python train.py --num_hidden_layers=13 --hidden_size=320 --n_experts=16 --experts_per_token=2 --d_expert=224 --d_shared_expert=256 --hidden_act="geglu" --moe_layers=[0, 2, 4, 6, 8, 10, 12] --router_score="sigmoid" --normalize_top_k=false --routed_scale=1.41 --balance_loss=0.000103 --balance_bias=true --router_logit_norm=2.0 --n_groups=4 --groups_per_token=3 --shared_expert_gate=true --init_std_router=0.0103 --lr_router=0.00113 --vocab_size=8192 --norm="rmsnorm" --norm_eps=1e-06 --tie_word_embeddings=false --optimizer="soap_variant" --learning_rate=0.00812 --batch_tokens=65536 --max_seq_len=512 --train_tokens=293400000 --max_steps=4477 --dataset="wikipedia_en"
Below are experts of layer 10 (counted from 0) of a mixture-of-experts language model. Rows are named router (the router's row for the expert), gate (a neuron's input weights, with its number), up (a neuron's input weights, with its number) and show model dimensions 160-319. Each number is 128 + 32 x the weight over its row's rms, rounded and kept within 0 to 255. Numbers have three digits each.
After each expert's rows: "comes after" lists some tokens at least twice as common just before its tokens as in all text; "gets" lists some tokens that make up at least twice as much of what it gets as of all text. This comes from a sample of Wikipedia text that the model never trained on. Tokens count by the router's weight.

# expert 0
router:121069135148131121140172146110128152107169138158073117158114165114181085133123119108139149123182080114144108091158150135190125115166148195152073097101133098089162120129119142133168138112116106183130176129040154075089168129119165115131120114065148130101081205084157133102115172158079177129161127104127090134151114112132182103120136191175132165108130171106105121098089104112089106117190091078139194109196144142179195062207084084149136123104138141129117109149096117123117105139131094
gate2:113060164200113149164064152180143149094095131188137116148096097149156124152182072131169063119145122124120143083111178105139106165145132090130114132149184100076163085129099140159080054089136078178116185128115122090156165138110119127133089095161097161139178129093124104099111115153165137088093122103146106095111098092141146101184112142146127110083144145084120134128141060079072149155106093056134146111118150160119169093118157104175148154111134125178125118114114144222062122125161149
up2:144189097107107103161116170119110109126138163135095120132146093197107111139211177101171115184100159142101105090166110169112093127158144090131119162102125129143167140100165167155151123140102114095102098110115158155147143125119105073103156164169162141171108127111072173166164105109126082176131130083098149143101133174091104123190084114101113115146133144083105151125117160179196096153078175108154174106166095074119147103187077115164166106133154133136161140074136153147172194085094173
gate3:119078147130135130141154138107148125095103160091056058162176148133156133111171129132119083146083097114128104118094064184159110080157158136171140114116160138133149131124089170142109100073091166146107136132123074088102154101112092087097094171183121096109109148072110154162111119157111172114170160153114092131129087099114105119158124111115140086092158190048086179077156146059083098139164110101087125120126113069111157092110120119166150166153090093106088142123145104120101166092114151
up3:181121106128042161152120130116159104118144122090137090161152114123096176144065117147197093124207050074113163107120108195127132137132113165122093087104158062147163112144196127153106113142097137198128163179106120122076159134109172161120129149100074107116088124131140140160157160126193124144101094130110128157142183158183145075079111060178175084066063100147147149115124072093088150091155098103153131147135158128108110173114141118111156105130057147182150110159114147136139138117153124
gate4:145147179115108170134134206112138137124128106148113130129156161099156129091134070118105149118187153100086081118166136110131135114132145107105168106141127073138091089130198082138190149189188115160178148109112113150110120089125144150160092158182135132076080134111115163150111099183148120085177174152065112098140097096119093161113128097140115112110188124110110102116069156134070130136156112098119158147127150124115158098138096057223135090109113109135089088072121111123102134089136113
up4:131107075130119063075130125147120177152117143112149121153123108104143119161158100090157171162139074119141184094157124104102148118157109119147078102138159138153204084089069174120090072078090088104124100094162115080110147113193145087136083112132160133169202121127115100125169125138096177173176128113148071133096078100157103150124148089125134125095077179108140158134174184144150128105059148089131116149166126149171153076186118168115107094137111064144117179121131094164134087150114132
gate5:114148190084172066105091221108162065150147132130088117130160102121111115074153095129143063139124073105150148101129158065152113133122158119114184087134148116144107090112109187137159126121067120121122152122150112136173109131116149119133105111158122138170135112149113101116092087105091158145101135056143124164111078143159107103066131096110137118137111132117101076147131052117119187140126100160140143121104168174143112122142089141149119143119044093076137080106088082156126126123150135
up5:056124148184124154117086187149125182141158037153150088092104111113141154102090100110135094124123033061099124154173124109113077140118150108158055053154119136101178178092137093106097139103137105099137144145154138132142134149126126114107202113125085113121128140155103131076117214104105116164104147120106087125130101124141112124103105133200172108089094129122078166106135092127114120148129140148131158126075150158158070110108126112149151138124151118141085166170091179159100182157153119
gate6:158149119151163125091127139129152105126141177145161192166021109097174172164135172135121112121144068147099101085115072151148131147158085158122114123155104112143117157101159121161138150171123155156142163156060085069162174053166127188120086149103113065120114072195129137122146112148103137081148197105147123151163167163121075127109146125126150097099159118132126102146126112119180181080149108158188091135138199133169093109178130179164092153118149090077092113097104093150145146102158134
up6:098112084160093146098176158093102092155105111129128166054122141169121136141093099106181120120141111099131175122160115117116094145162115106169094155152130119129154153159119056117134145146140184175130103194149133079146106157076117127122181143089107111089137158165053130155086116156149114122145100139152100100122132111143093178133148099123127172202203100177150210075086102137063114102147137094154080107090158075080071133102134155162108133091079163162101087116145180156116110144175142
gate7:126095066131131159097140135152141134100132127128109113114117139108113133159134100126092123148111109087089115108172122131175156127154117147085166092128136104152152155147145104150101191121140073137088158156073180118144155200183146148102134125090133147143123085121140083134083121179107155115161094135103120104148146105166188050148173185118104078139134093102124149108110130164078118120156068144194199134129134111142105103143094108139072159098096171172076119116158177099135153104140121
up7:147154133101169165075027172117161156073140137161074073110171111102177184116137122096124142116158085166027181121093126161126094131109047154171118162107124062112161141116087149155129132151111133058132071096123124122118175152128188122160158108129139108148110152091082120100099076106138072142184168114121133055127142130123128160189111139142114137128146082097158139139113119180153100129082101104081147129167122104155138166081146168097120128119136188131162154134099115084157113148109155
gate8:160124166152140129106169146077117164138215114092140129163170136068143108135155124067133087143143151122095188106094165080128181166119115216116155097126152150118121116133159151105167094184163108175124083126103121094129133100137126111115144134135138126161156143112155146168151125119110134125115135127108102119179085097153184075093135175155133148078164064158083146133162108137126090128076093101145114154167127164073101113146143151157178130123088146168060187079164072143081187116106092
up8:131150131090143147174130064096127085114166119090113164111067149143098082073118130091119107090162111131201178056109091166160070141134105149142081165100115133142147166154056123136097106089173169107097069155071117112130118068155133197068147186123098176132090171139202106115148126116174175093169177081133164081137073130115168152094126185163122162095096165087115146131171105083063144110105118126159143191097118121126148130122130108155127103175105152124105126108173124089116142129166152
comes after: " ", " |\n", "–", "0", "20", "1"
gets: " |", "|", ";", "1", "0", "2"

# expert 3
router:181133103136106112106162085151086096112108122106138129142104142090124117096177073138114119138063156108165118117149144130106129168066185135106097094146119101147165099078142084129144102098131161193090095145128102118155118094106130168099134149114069164134122098109153143128151123160125088127066168185133109104096158165186083111139086139063101098144111193169101135131158117108181164139161105133147123153077178077084133164137141044100151199089111099147101090135163110140090166183132113
gate2:136160135095144135148079114128118106135132087097114134068142110083121124113146119131073134155082124164119160130112147137107167076162120159154125146152147166122072166162124090105132101132144117141117095079138097117118130100150137109116126110124161071163119105105129162132155105168089160143113127110091113080092164103207083137159087139165154137099133071114196082125078192128142158182102116129073153096098139121139152135183160082096203123153129210136181098154134181150067180149077125
up2:110115183047115150176116174196198118201156150168175145130118201136091181160131106111125077140147124084145125159106103200129136167092115106137143111147125125077153132127134153141095141129097122129124119088178115095132127125107138122133158128105063069095191115108083121099090161098132127111129113101172114084152155170131102117146119086157160074183126091127109159136129109130120146158120099128162151091160104125182124106064125113151112049135077079102073099132106147189143133119122143
gate3:149136134069089058185191085196157077121104152105147127158148121053146105137115110161152065183089124100174119120122130125098125123098069103153189141149133176102204148180122131133126102124125130136135111079140158126186109131141141181163153113153111105126085079101108197184173158169136073190161121154113131072134119140156173149162131122088176108111129101141092124096180111095144123096118063108121129143148083093128197172126184078098172106134089178098100110108110131181094178163141114
up3:143071096101160187070116154095103125171085143091117118118127151123056149132151176116065151149139111165108143115094043172146120133145151115149068120102117127125062200133134107127056117078139109142127199133123172148122121111112106115177120128119084140114099140110126168115172088172181117181135121144162115139048154104094132081148123179139123130075148133128120126139200101137118070134075096141117090127098129076140166107145130121103163118073168184080139067093118197117194103195129060
gate4:096102144138159132170122126165127099114136147147127170172153165095118133082180105166141155135171170104137167140124177109098170143094105103152152139108147102187124061141111139140150067192118134165161164177152110134144175118104121135137145174083073139124149070073075172134142121158154096158127128129152160141102171112058112117120141121193114140158098139151061093139083123140169171125152109168165145126080087108088123186145159118099119136067154144138112138131128164063122097140137153
up4:132152155154101101147110119097129169099136079128143119088130091144129192092153078191169185164125121152138128115118165152104143157092171174120121146021085110139131143129140172176086114138159094108142097074095165079035157128136128127101144209100123162060115108163084171073136126120137129120192132099071110171155118095173120110153089104169140182089124135058092154103112142143148086079129094141127088119130193115090121132097128145106147135140173137111093093158118127155152149127105112
gate5:111095094129146159104121089111115122073087097124122165142077085077161141082144112109098134134099126060144145121089172155157173149109184214161173134165128157170092090150158194114076122114186103101052106157068139086062134095189106163123151174170028136165101067118124109106106141182133094157155156159050079146096099148167118120132135170091087104061154133127050145137127181112140126117114098133118130140106126095088127159140120146095190098064117150097128120063105130120173117173096084
up5:114099116131145116255106169156180087101147112124092115152168157118111164155127171125110071085182142100085066072120113151138147127105121134080137077178058131122106157130140137118114147151121090111139095171106120146137083117117133154129188074144130143155119152127159136109069123103139132131122155060119130072134108099094119060131176151117105187084167147119162041185126144088132091110116106114145111115138158098092154168174119150096073163184200179160113118124133171131206136152099133
gate6:122062133170152109119187123172117142154117137127113052118092117148125068090151113192123116147122125116049209103113119116162119074141186118101130134158128164144131124095172138115150132152137159175092122108126159165107111133114135166153128053096137143187109115181145146150113064185113157108116091102101142080137143086176146103110166166158184147118116111130122068163119141122097089135155131140121160079136175094100158121136123108176117167153117127149095105184109161179103126106087072
up6:147153154154138126082107131138135130126099150138111136128104108139087117109139087154083143124102118072108076135147157106166136171045133152136145138137141096117117127072141160093144132154126116120140121152090169088124121143141079135143126105145168100187141056115144079040095136114177128087135127149125095155150160153117113151093107130132171091137078147126157103148158122117102166163077122179151123133055158124116116162217137047145082171118142183130079145113107086215110062146144122
gate7:180072150122170122143091143114128129160153151031113107159056159078159135100187071083137167125151161168164147093183105139100107123186098109086042123142100096133102097167150105142096141101111094139051190106156124115143131162154103147115122144162109167145124148145144153119105148164102130128136127110084193121147168082096128148171155117082153123121107141131188096156141152132038139140095126082131117139148101085086155152172131110114192088131121130156132109125155191168159121121157159
up7:158115102169182125080255142146176093171091137134134151193080140153095102146085148118165205106068153186106130109122092086137157130092145158122120163117154092139114108121095110089155075177096106168107108181128125120174170111107153183092169077135055109132143150167078185167094108093150158131138128127098087150177110104169151159147200117099112108150128167118159123112174124114114078125149166120149157112150153108175112151102119102112180115099139114140127168069125125122099093065106099
gate8:107125097103115113107108096173121145161173151120138182128100078121191160145143090112118150158142149168138175108169120128154171092150125120114127141130180059173110140131156113196139139182152100115080155209118092105136145141163174124150133091090112142154120150140125142116192146100115131110046108153124052134191138115161138127115135186199168149204098067197138115123109186118120142166145089179122085054118147079095135109172079101187121149145120093110094170146127167133184203176192099
up8:121130107140139139137067174163123117095154138125112130121183114111035156148132184161200216139162143136114174181114077116172129186117094132067208182162094099096124116153166119090067167120178139168161171106083159163155064100176158073070136104122138168094156142188085144069092131126201155167106152133086165138106093098167168115132131098089102135134142111135106145147144106106174168111156095127128086142184123119054103118092124144188120159095099105173133128099144183141149148161100124
comes after: " |", "|", ";", ":", "0", "1"
gets: " ", "–", "20", " −", " +", " $"

# expert 8
router:111110073158154159166137096168184143154128123100137098097123121098154085159136100096144080124164142160152124119151147117117114120081100097142129210136133126098165095129137132107111111065109059127145114110142095083185108124098083077136190107128178161121181181152085131099142084143182121125106107138126155163221125133193122076152158120122075126107180091096102138113105160132147144100090190153146165119186130136141101111129161163188047147184139097124173120057104139134164160154118128
gate1:095128122161147143145092104137151163125168133168127135148125113142169149080121185106106135123177124110083110159165128142173113178093132132088158119185115044103109160140137139094136127128171083162102106078150145146137141114141110103114154173167082139143193150119076145085153146137131156116066125143177158232135158108108129104116082149155087143082142137126147106141104125126131135099097207177155124115185149119072209127117105189126127082113106157106096103107141138162102161142064187
up1:169140111122122103176160181133169120107130198089101169118179153145095107153082127165104117070114092121140164224190110136123114151104166134187171070107176159105157154147114165063106164139135094129099119136184071116147116140122060129120121105187134144121094126121103097143112183189125099107170153147148105161102108111126103152218095114089095118123111101086130093093142126099079132069137049054143109155125176167100137162119151111118083105118151136122203135068175117141095131144117188
gate2:058038132118130147137161094173203141114167124096164119148179101115101133156138137120099132063146096128170094171131117155162141114133142154159158198169133139163109085144119100074128136103084140164123105149092126155152124154201114124101110109102042129177145171159123140131148121151101131148111075113079158126085163086157083106131134141137115092116150118157211080152057146038099096103134151151122137073151067122106091088176117164143125121161060096199138132120129112106140134168139152
up2:146161111094116076132150105195108093123095152125074146129139110210153139107173166111096066150139119128160129157136171112120110164134200147192090099131076095113084085052156149169114153127120044131178101153116091154140162144064145079118110083087109117128075146073085119125136122112141140122122135087204092115130155148127086151165149110173116120076139095098140100095166134102123190129166112112112096139100161140090098104155169136130115088133143147158141122126130112105163187122134094
gate3:143144142142128139109134116123187124129121151124185112120165135048116102108109143088191102145134097170103094123132128066077112086107069135122133099137123099104150169121124174095102113149121120125165127118138130171079101186216120080085100121096155147098116047136117092125166145158115124200134108091092155141159156128087106145122137104172131117163067118145107071157129165131117166104154128088089208116124080157171127143081158103132101131117133103082112106127142156124151126147089110
up3:136146157115154087160145088121176113104119145173103132087074193159112145141086141120103160164107122082113144103169202083140118100132104113121121097112078161141095166143171094117126209114086138145130052105160158116110127190167111171137150119133120107160121094127117098085166158138160106142146127111112137100142174076246147083169078134104162113087147082137127113147028182137190102096192136103109103115136123127143140109099139119119110148135136103213084068188124113164158159160143139
gate4:165130140123098156151129140116206044137100127145188113120113128075176065160154143116142174201115101146200136118180188115125119089097136107099147167163086119142117166085102105116127137042159139095098164119131116150121121088143138100073173162127118153199088123123134108098134063161116123156112168109137146165116089142139141114111089173130058147156096066195136134141158136170100147183101167188142113101140122124140138102153110126132089100096151137108099122096084105130132124087174107
up4:182132125142106109079139133120131205154104119160113113150142174105139096090189112143095085109147191048112145118154148056135136127148106152137141129121133145168102120129074135138156086106145073117145177150055118097149140124136073170147083150144131138129120143157152118131148116218100132144116145115127117105144114153090143110149164187174064121185082123187132109113148126174174187073124121076145137134087129163127091073128110087135183163155176146106175133163074093178147138177106123
gate5:149106108104142144134111141124191165153061071124119142128088122057106118163118107166114110093155100166152125118149158185145047143133071066167083135151161109138114163119140130147078101112148091195157133151147116091095106168126166141146172081138107149140115109143097177150089092073120121152142092112097126150190092101132094165207170124115163129128116130086084137163114146146191144117067154126169111130147149161137075090155111141163170136118128139125192097138168144140155178153130191
up5:077142137144058165138098121109178124145166151214138142198123118099141148163125109112180112162117130117133092173146087103078138115176107156112087133099173110166107148115107082159090079078118135122184091087105140139145112162137082161087118141177123093156155124086159090132152138108079163106112147119084151074123123133124119151215101125088187134158169167214159100137116069118120159171125138091098160172138126089130127145152177116120164106146109138146103214131131128130161113134105084
gate6:115120109082096116130110138117103131170160096140132096161132148117059053116165168082171110132166104077136146111115154125112122142121142134103063137136157162093138114109106151150139112108064159124103079085125121077169139153086138130090138105100105106146168134139131135125107171127151142129082144128131097163226162114161154085174194156108132179089167117112083143200132092087110152124155156092162128186093148127132110110183103140169101148086142090072132189114154205202099156087168132
up6:157156104104116088179046180086094156167170129121165153149148095134087060117154128138156120111200162106130133200125106133157129117076070138149187146095130159093085091146155128116095156158140139094112120125083124121134200115099031122115112168127143127144099129225155134093116103132157147115066120130135108067124120115154099097126136146117149141148090139140106177145103203166163145141119113191106132074088157156105117140101114118138059098151167133152106163096155120187116104104133147
gate7:168167098128145123088130163124159075115169072040151122187159199060022077142122179127169067175084133088113111170160146129136095118141125162107182131113166110080093118106113109103179170103079129126138143128117087094157146084187127114117154090136154184118111100124165175161102102098134074130126115131161103100144201121136147109103139126124147174107132154159168116115128148127137076158091152169108128068129167135090149064161142128158127097104166135131066161041094096129160090058122132
up7:125148134125138163107071161153166127129072114083145175102079121143159145130144146117072089147138143155158118123140133110155161132144088127086146141140148103187114110157092139063106108151161131132118133178130123095174089136063127092120066102119159087103124083207114110132088118067101115108170163129142144076115137117150176141107112101143098068065134129136010135127110167104181144157131097118086133135115108154127171152101141125112166154064117049050072084152138159093143136178125111
comes after: " ", "19", "20", " (", ".", "18"
gets: "0", " H", " B", "1", "2", "3"

# expert 6
router:193096132101147191151155069131082150202106168077094159133150122094146157157141139098142159114121161108060135145082078174090173093107128124087104121154160142164163120139176114107158152140129202093128121109115130186141175222132138131112105143079155140106124120136162140196139034180200115096161089154103158123156111120112113132112126128114132109153078069155119095161142061074120115151142154107125096143098132099134218173119146118068157082129175174140159089136160120134146100085146143
gate2:215119154169111121099119137105087104130155122160095199133142145128109157153129107129115100113139121168061141113126154110109179199143141119083128119156133151207108138063129133130180109128105103160138082123109123163167157203139114111136173127104125170154132169200113118178151132113145121136176125107141146093129137123169123106139149129114068099108105093079126088107044159142138178089070131098124151145141124113130172141147174162144120148138105093153086171134107165116132168109116165
up2:125085119141080143224087107159149135118154139100093135128159148155085123102191171171158143126080105138122103123091108136175134147128133140165151153130105094168179106083122151116125134094154155139157081151156152148100107148103103137095098125117149089131141120180107102122138106171124124110158146133167080112130082141164169114123199091127082103194105086101074119134095177065178176107068130144155134180121165176136152113096129157140117214121116140122153146180111084152115156105163128
gate3:143197178168122129122128080145111114165120101227112167177190127147082139141130136166122094146160114094162136071135135190149187106105184137110186114131120131137157123120141093123162069149118164152110138118131081141116139164074166165104102185132099189127100158123157151202129128116151143073178110129151132137085133086136076126090110146086119131076092065097106155148069228124129105178104179183173096148086111125191188138120132164142133106131173133159136104114165105157123188154095133
up3:125113216123135135119132102050135108102146123084107107132106100138085132080145117123172152120065147148154087071126158167156160110157130129175172099167122155130118083058132108090081112136124092113110163141099151083073123124155165155136045126122054124084166125148215163181174107142177149129150135135092089080144148156158139146141089103142107194095130161094131097168128152088068173175130148143101097122158153136124178158160136122164078125093104116108098127177164119141119130155130127
gate4:191081084114171091122119105134097098109104108107110166158156152080156129088144113143112158129139088145091163170080155073124114097075144098075153159175133111170114050169152061069117171135091173091170076076151121152163158148156173156154134139129089115108139144121169134164136187170156124136162155152125156101151101105086168099123129068085184122103059098136081151143126186092107156138138117173119077172133207119134187114164168089102173104131146115133154075096089180166130123140146178
up4:081038134137151155124210143125166151141093110132084177065124116159125153108104184083131190098148131088144159146095141109184134102152153113153156102169087095116073072114105123123112149067059113147101181173122120139122147193159132148125140157116152090129099131173146134098110113144143185153090140077121118116175127107138145146146094064147155147110164157147062106131127153113112121066085097123112060108111143181134101067144138148146104179162108067063128124120091070133119148153181065
gate5:096074137154172130153161129139086208178140145097065104097134138088120164106160102155136161195124141133103137144133122146103141113167109160129121127123143167173149135098159148179183141113107145124136078135122139056112149077161155123130111144079080131092201100176169146157108087117154176112115125177176115154087056134169108191137139097090198093155183181087146144112134053138102143134159104119136089132140100146101207122183144150095117125158070141110139196123120146116114101141120160
up5:166097140029167108076187102174142174136062205134084170084148102114119148098121124156129101121132149184125110130077179151101093170177156147073097136146195122156160154110139122124122134153139155107110128082170136133162124132134097120174135136149141187128144175146148107144119095145111124143158125091084123140128145142091158159114134091125150099107119123127130163202135162136135090113109156144139163149059122098080136159111181134155107109134126132124164157107100109232161147151083137
gate6:128142124150183137132098124068081122122167092093138117116123161082142143101167011108167145085154096112082112143127079118140107133119132172060077141160171136160179127172155150135148081087143123096142098080141117112101123142112101183078151162061154096071113116059176169104125101138100095119229081136133128153142115137111167131134154069149157085126075157100109107123186172122119157128150153183121149146160149157127169169122118118134089096101155106088133145152100162166149147139142151
up6:158099155138094122149186112118114139117100089144158082096116073111109126099187154131084130115176127165123147138110157117160131141131125139137195162090082118178137169150154187066174129142059167133092145142103121142108135179121130133148089100099069108081129080155102121133117110152153169101137099106198129096153158123154190150110121105121124130165129113129151139064123097173164114072063176171099171165098114204155127159152188090148097142156115078118164116107147085089149155111093128
gate7:141131160094114182115121103169143151143134140138121126131099108108107115138141063196134072131097125164121061125122104167106137139133061081133033105125162114182167155082157132198147098129124159152053109110084177139100127142124188117144184177132111153105100097087174122184119134175076125094147134139096088150106151119110147191132123171132121118148107073142145133116138134113121085140159094130140109172039093105179113137124097154119078129108122126132181091132171174135108133111208071
up7:045128147067152161161167128107134096126105098087087136134160119126119184167147077099132173074177086231148118152094105101158139160094184143115155122161099126099106152118114159101127136148138130148057083125135089166141123093097080123124127129141111153094146087150219112111093126108103098110100166089161123118123173077083120114064124177138123119183112128176124130111105124082136122172109113121101126092111136171122143128127164099160150121062120110050109164105169111158152157179195132
gate8:160124128133134142086135121092179149180135116172097127097081085088105125207136110161067154149122145128118209196084150154099118120103099118094125136119174145109113119153159120204088149137144092134158163158093089111179114156138158127148172172109130087116125141098114136167178055140144123134089142161140119101135093186129107135130190112104119134138193083111121145189065116162136127183084142112156113086093154149099152105193154129147153104116190150156124189139120094113097133095128057
up8:134090147189195174136146133137158097155112156132139151090079182135064154184140112137099150116062153148112101157097144145151158141151116122105105190129121159143119111130128144143085082116136150150109142066175211109197116147104149120108115106135186139094144138094158167123107104134143166108157113156125149162092155144195086157117082251103122135042129124107116180165158100123142185180173132105120131106152121083145107155092134095148143141080113131074115119141092177102130120116081159
comes after: " |", "|", ":", ";", ".\n\n", " May"
gets: " ", " (", "\n", " |\n", ".\n\n", " \""

# expert 13
router:103226158141114090100132098123137086184131144091125120147136103196119067162169158152146098155135092128069071133121141138153127118110137038133167177145167166148070129150137097133132106121157080151078150171130160118158176115164085119110127134121088154153093100087173157089146134087116068097127169124150176111085169100102172107123134072108170126155178142143113140140121139105141120142197125092159130152151117150124118089133142142122139129080121189138136153139170123115136098141113119
gate2:097127119120168190126133124165184162111088154153120102092159096128100160154162115076121114160107084166155118116083104142075138192156143160111150145146109137120049107158138129158110121118133104123119150117078029134147167091175109091104138131177114114134098165115101177151165225140085128157130141110067119095129176139174086089152163076185119082143099131081090104207098162151192082090116175141137137171130189120114134115138078163111174174133101098099144094094098122164140158136108151
up2:112084128134143130140197110122148165106128148166122145170157142191147112152116102148093114168095107134166094149144112105092138109080148116129155143133195125088160092114135076169133114103155136078087126080174105142126106145150104137144121103154135127113134093165093169146182155180092124162121126099175199146154135130176188147183108143104139103125147187075188141170036105150122124104176136068179134061176162068099161128122098140115068186122100150152132137137076122146112145119102085
gate3:107141136112105094178138133161112087142097088166130149092144115125148086136161094122121091157133141208137099153140111167110130127089148115115126166141164162109126111127070130129163101174167071159137127187127073107109134130146098029159084127151128146148137175115137186121117108018110115101137177161165151106099150108096189103099125101153117163126070130188171101113084147150099171117152119189220119168152089128165112122121125107197127096144096124145159102152144112154157094133080137
up3:123104092139099117133124159103126142141066129179107104126168115072111149188143144087119161099128129056150118129116169159104144148126109138112127138133110110124148111121137130140130154137125092126109153125160124176118158141145124142097137108133124129167152107109128166126101128155157106173178144108121097149144132162118170134110133137058129150038095098132093143107143164130185118178149142123116162119127134154094080125127145121179120097104052124140151081128078104149194115093105058
gate4:102184138154151113140135073126099119190168121116126150097132149158111130107117156078117140137155136166102143068133098220171119098083177095053159112134109114114090101130136124186162169113173051151147088150196139075114075068114132114146109162128118166136187098028150142101147076103124096179133176115059147067078109125103150085119158167150125160075135173119103123118148135079091139135096138139153160127154133093136103172122083103093110088121064162134142094126147136160149085143096183
up4:201170086136135106145165150092116160143143069135138136097122120080066107114078115101195116117094105096109136179121114100161122141084145131142089133150151117106099136103087188126111173170130092110067146114130094096135137162140136151150163129133087184145191123150111135147129106113120053136151130189098115116170143090106114159105154099204114190129120155133212148160157118127139139135107189148132127110153136119177135104082073180084140103106053158062112137133132100125112105083148175
gate5:196133166166141024102169160102168140188152080164136102099115168127113084175144102109073087123092120132127111098094105107175097164145115115123149105096122151089142155128142135086082151145096150157119111141131198084135137188103121117129148121117161158200157186104135175090131124098155104147081114064138151150081121134108145090161108197152103153126133115123107139176025112144088133102191172117148106140130139125143134099124143103151091031126167095117101082140148105101124122128131114
up5:144150207120116159162171162107142078213136124103060072105128087159149115141096160138154095110084095146083080154098101112126086152093123130153104170152135229113132128178147102153113120100145164170169146128141106109171162113146076103141176097104091145149132149111155185120118086126176143159090112105131118157130131143134108094132212116111025129128090127062143167097134121128193119134168165139122126152082117125097133087116089159090196136104087166004134104139179160133086163085160197
gate6:149133154137113120109081125139149060102132132129094136139119115131137092130099127102119111060124116065079100106119158154155164097195095136123130127080129172158119107135146116132136107095176098151116114109130128103086102154131151147085113099170134196139088113123114148163100092135091074098170145072081122087125172162038103069097150149167102116116172082182092155108077125161130143145150105140115124122082086166127142140153137125152107136105140100112135180085129136117165100126132125
up6:092118068139104118082115089132138157140097098121079134160178091103067131162151111163141148102167108067197164174083151161158105116136104126142169120100106152147102131068067125058119095154121141127171146157064114115092167157096119161080152154135112083133089118158075135187158111100132117124100106108047121055131094167112131188107119107152123119124113148140095154160160096155131066093092099153094177124114115122134106142187176163167127095103097156111130146106155073124161100178146195
gate7:112138117160104124118059072190132118189090187080124114136183137117065108172148174120147089185129070166142117167133138136133128147172093133163103126155162064188175182129126188124102125119179130088121134140106106173177187093130168145149090160129072122198096196055162104154139170106111149098112144135075136118115142166184135156167149056190134174150124154119118112123104143142134145169203096050177184106124097095152139157206131091100125163134117113138113129126110154147162172135124131
up7:071144128150154126123092118130141108144138099191100132121117106146116168137072099175112101139146074109155142164083145105196125145170132098167146123189119188070158100174104201114077237091134116102096099124127124119150136177104115162128115129176152186113087106140163106154153066100121079164124107144114145132107125103129090137158140165149150123162195167149124138135145118110182092177045161119122105186075165127179146100145152145121144183114129159114111116188156134083169084163090146
gate8:144121140086117131112167096083145106162087111114159130158140134139129174174139124052101113145105045160097082170124127106096189152124087086135134115142167142125165108171065111112135196109089075156101127151059130147138095200114103123183103088091166154223091122161098102124120117165115146096060138102191166178172154122111145153129132103139191086133159130207119110187123122120072116083134083139152134174133110123073161123168147133153098150146123169113111170152129148111103082128069111
up8:085140100154079069137090136092110124141104121137121125109137156119133166143125141128074150140131188133158155137128143086117112106158158140116178099181147098136156104124099151157144146133092156147090122070152144207130175157171123153155077102062112110167061126163122150149145076182087130191151091121145142147172131105173126100111121168133102133086091161178088121230082062179123080147123118126112140118130070109137094139157137136112093121114137096173171103135099102110160148172055120
comes after: " of", " in", " with", " for", " to", " a"
gets: " the", " a", " The", "'s", " his", " and"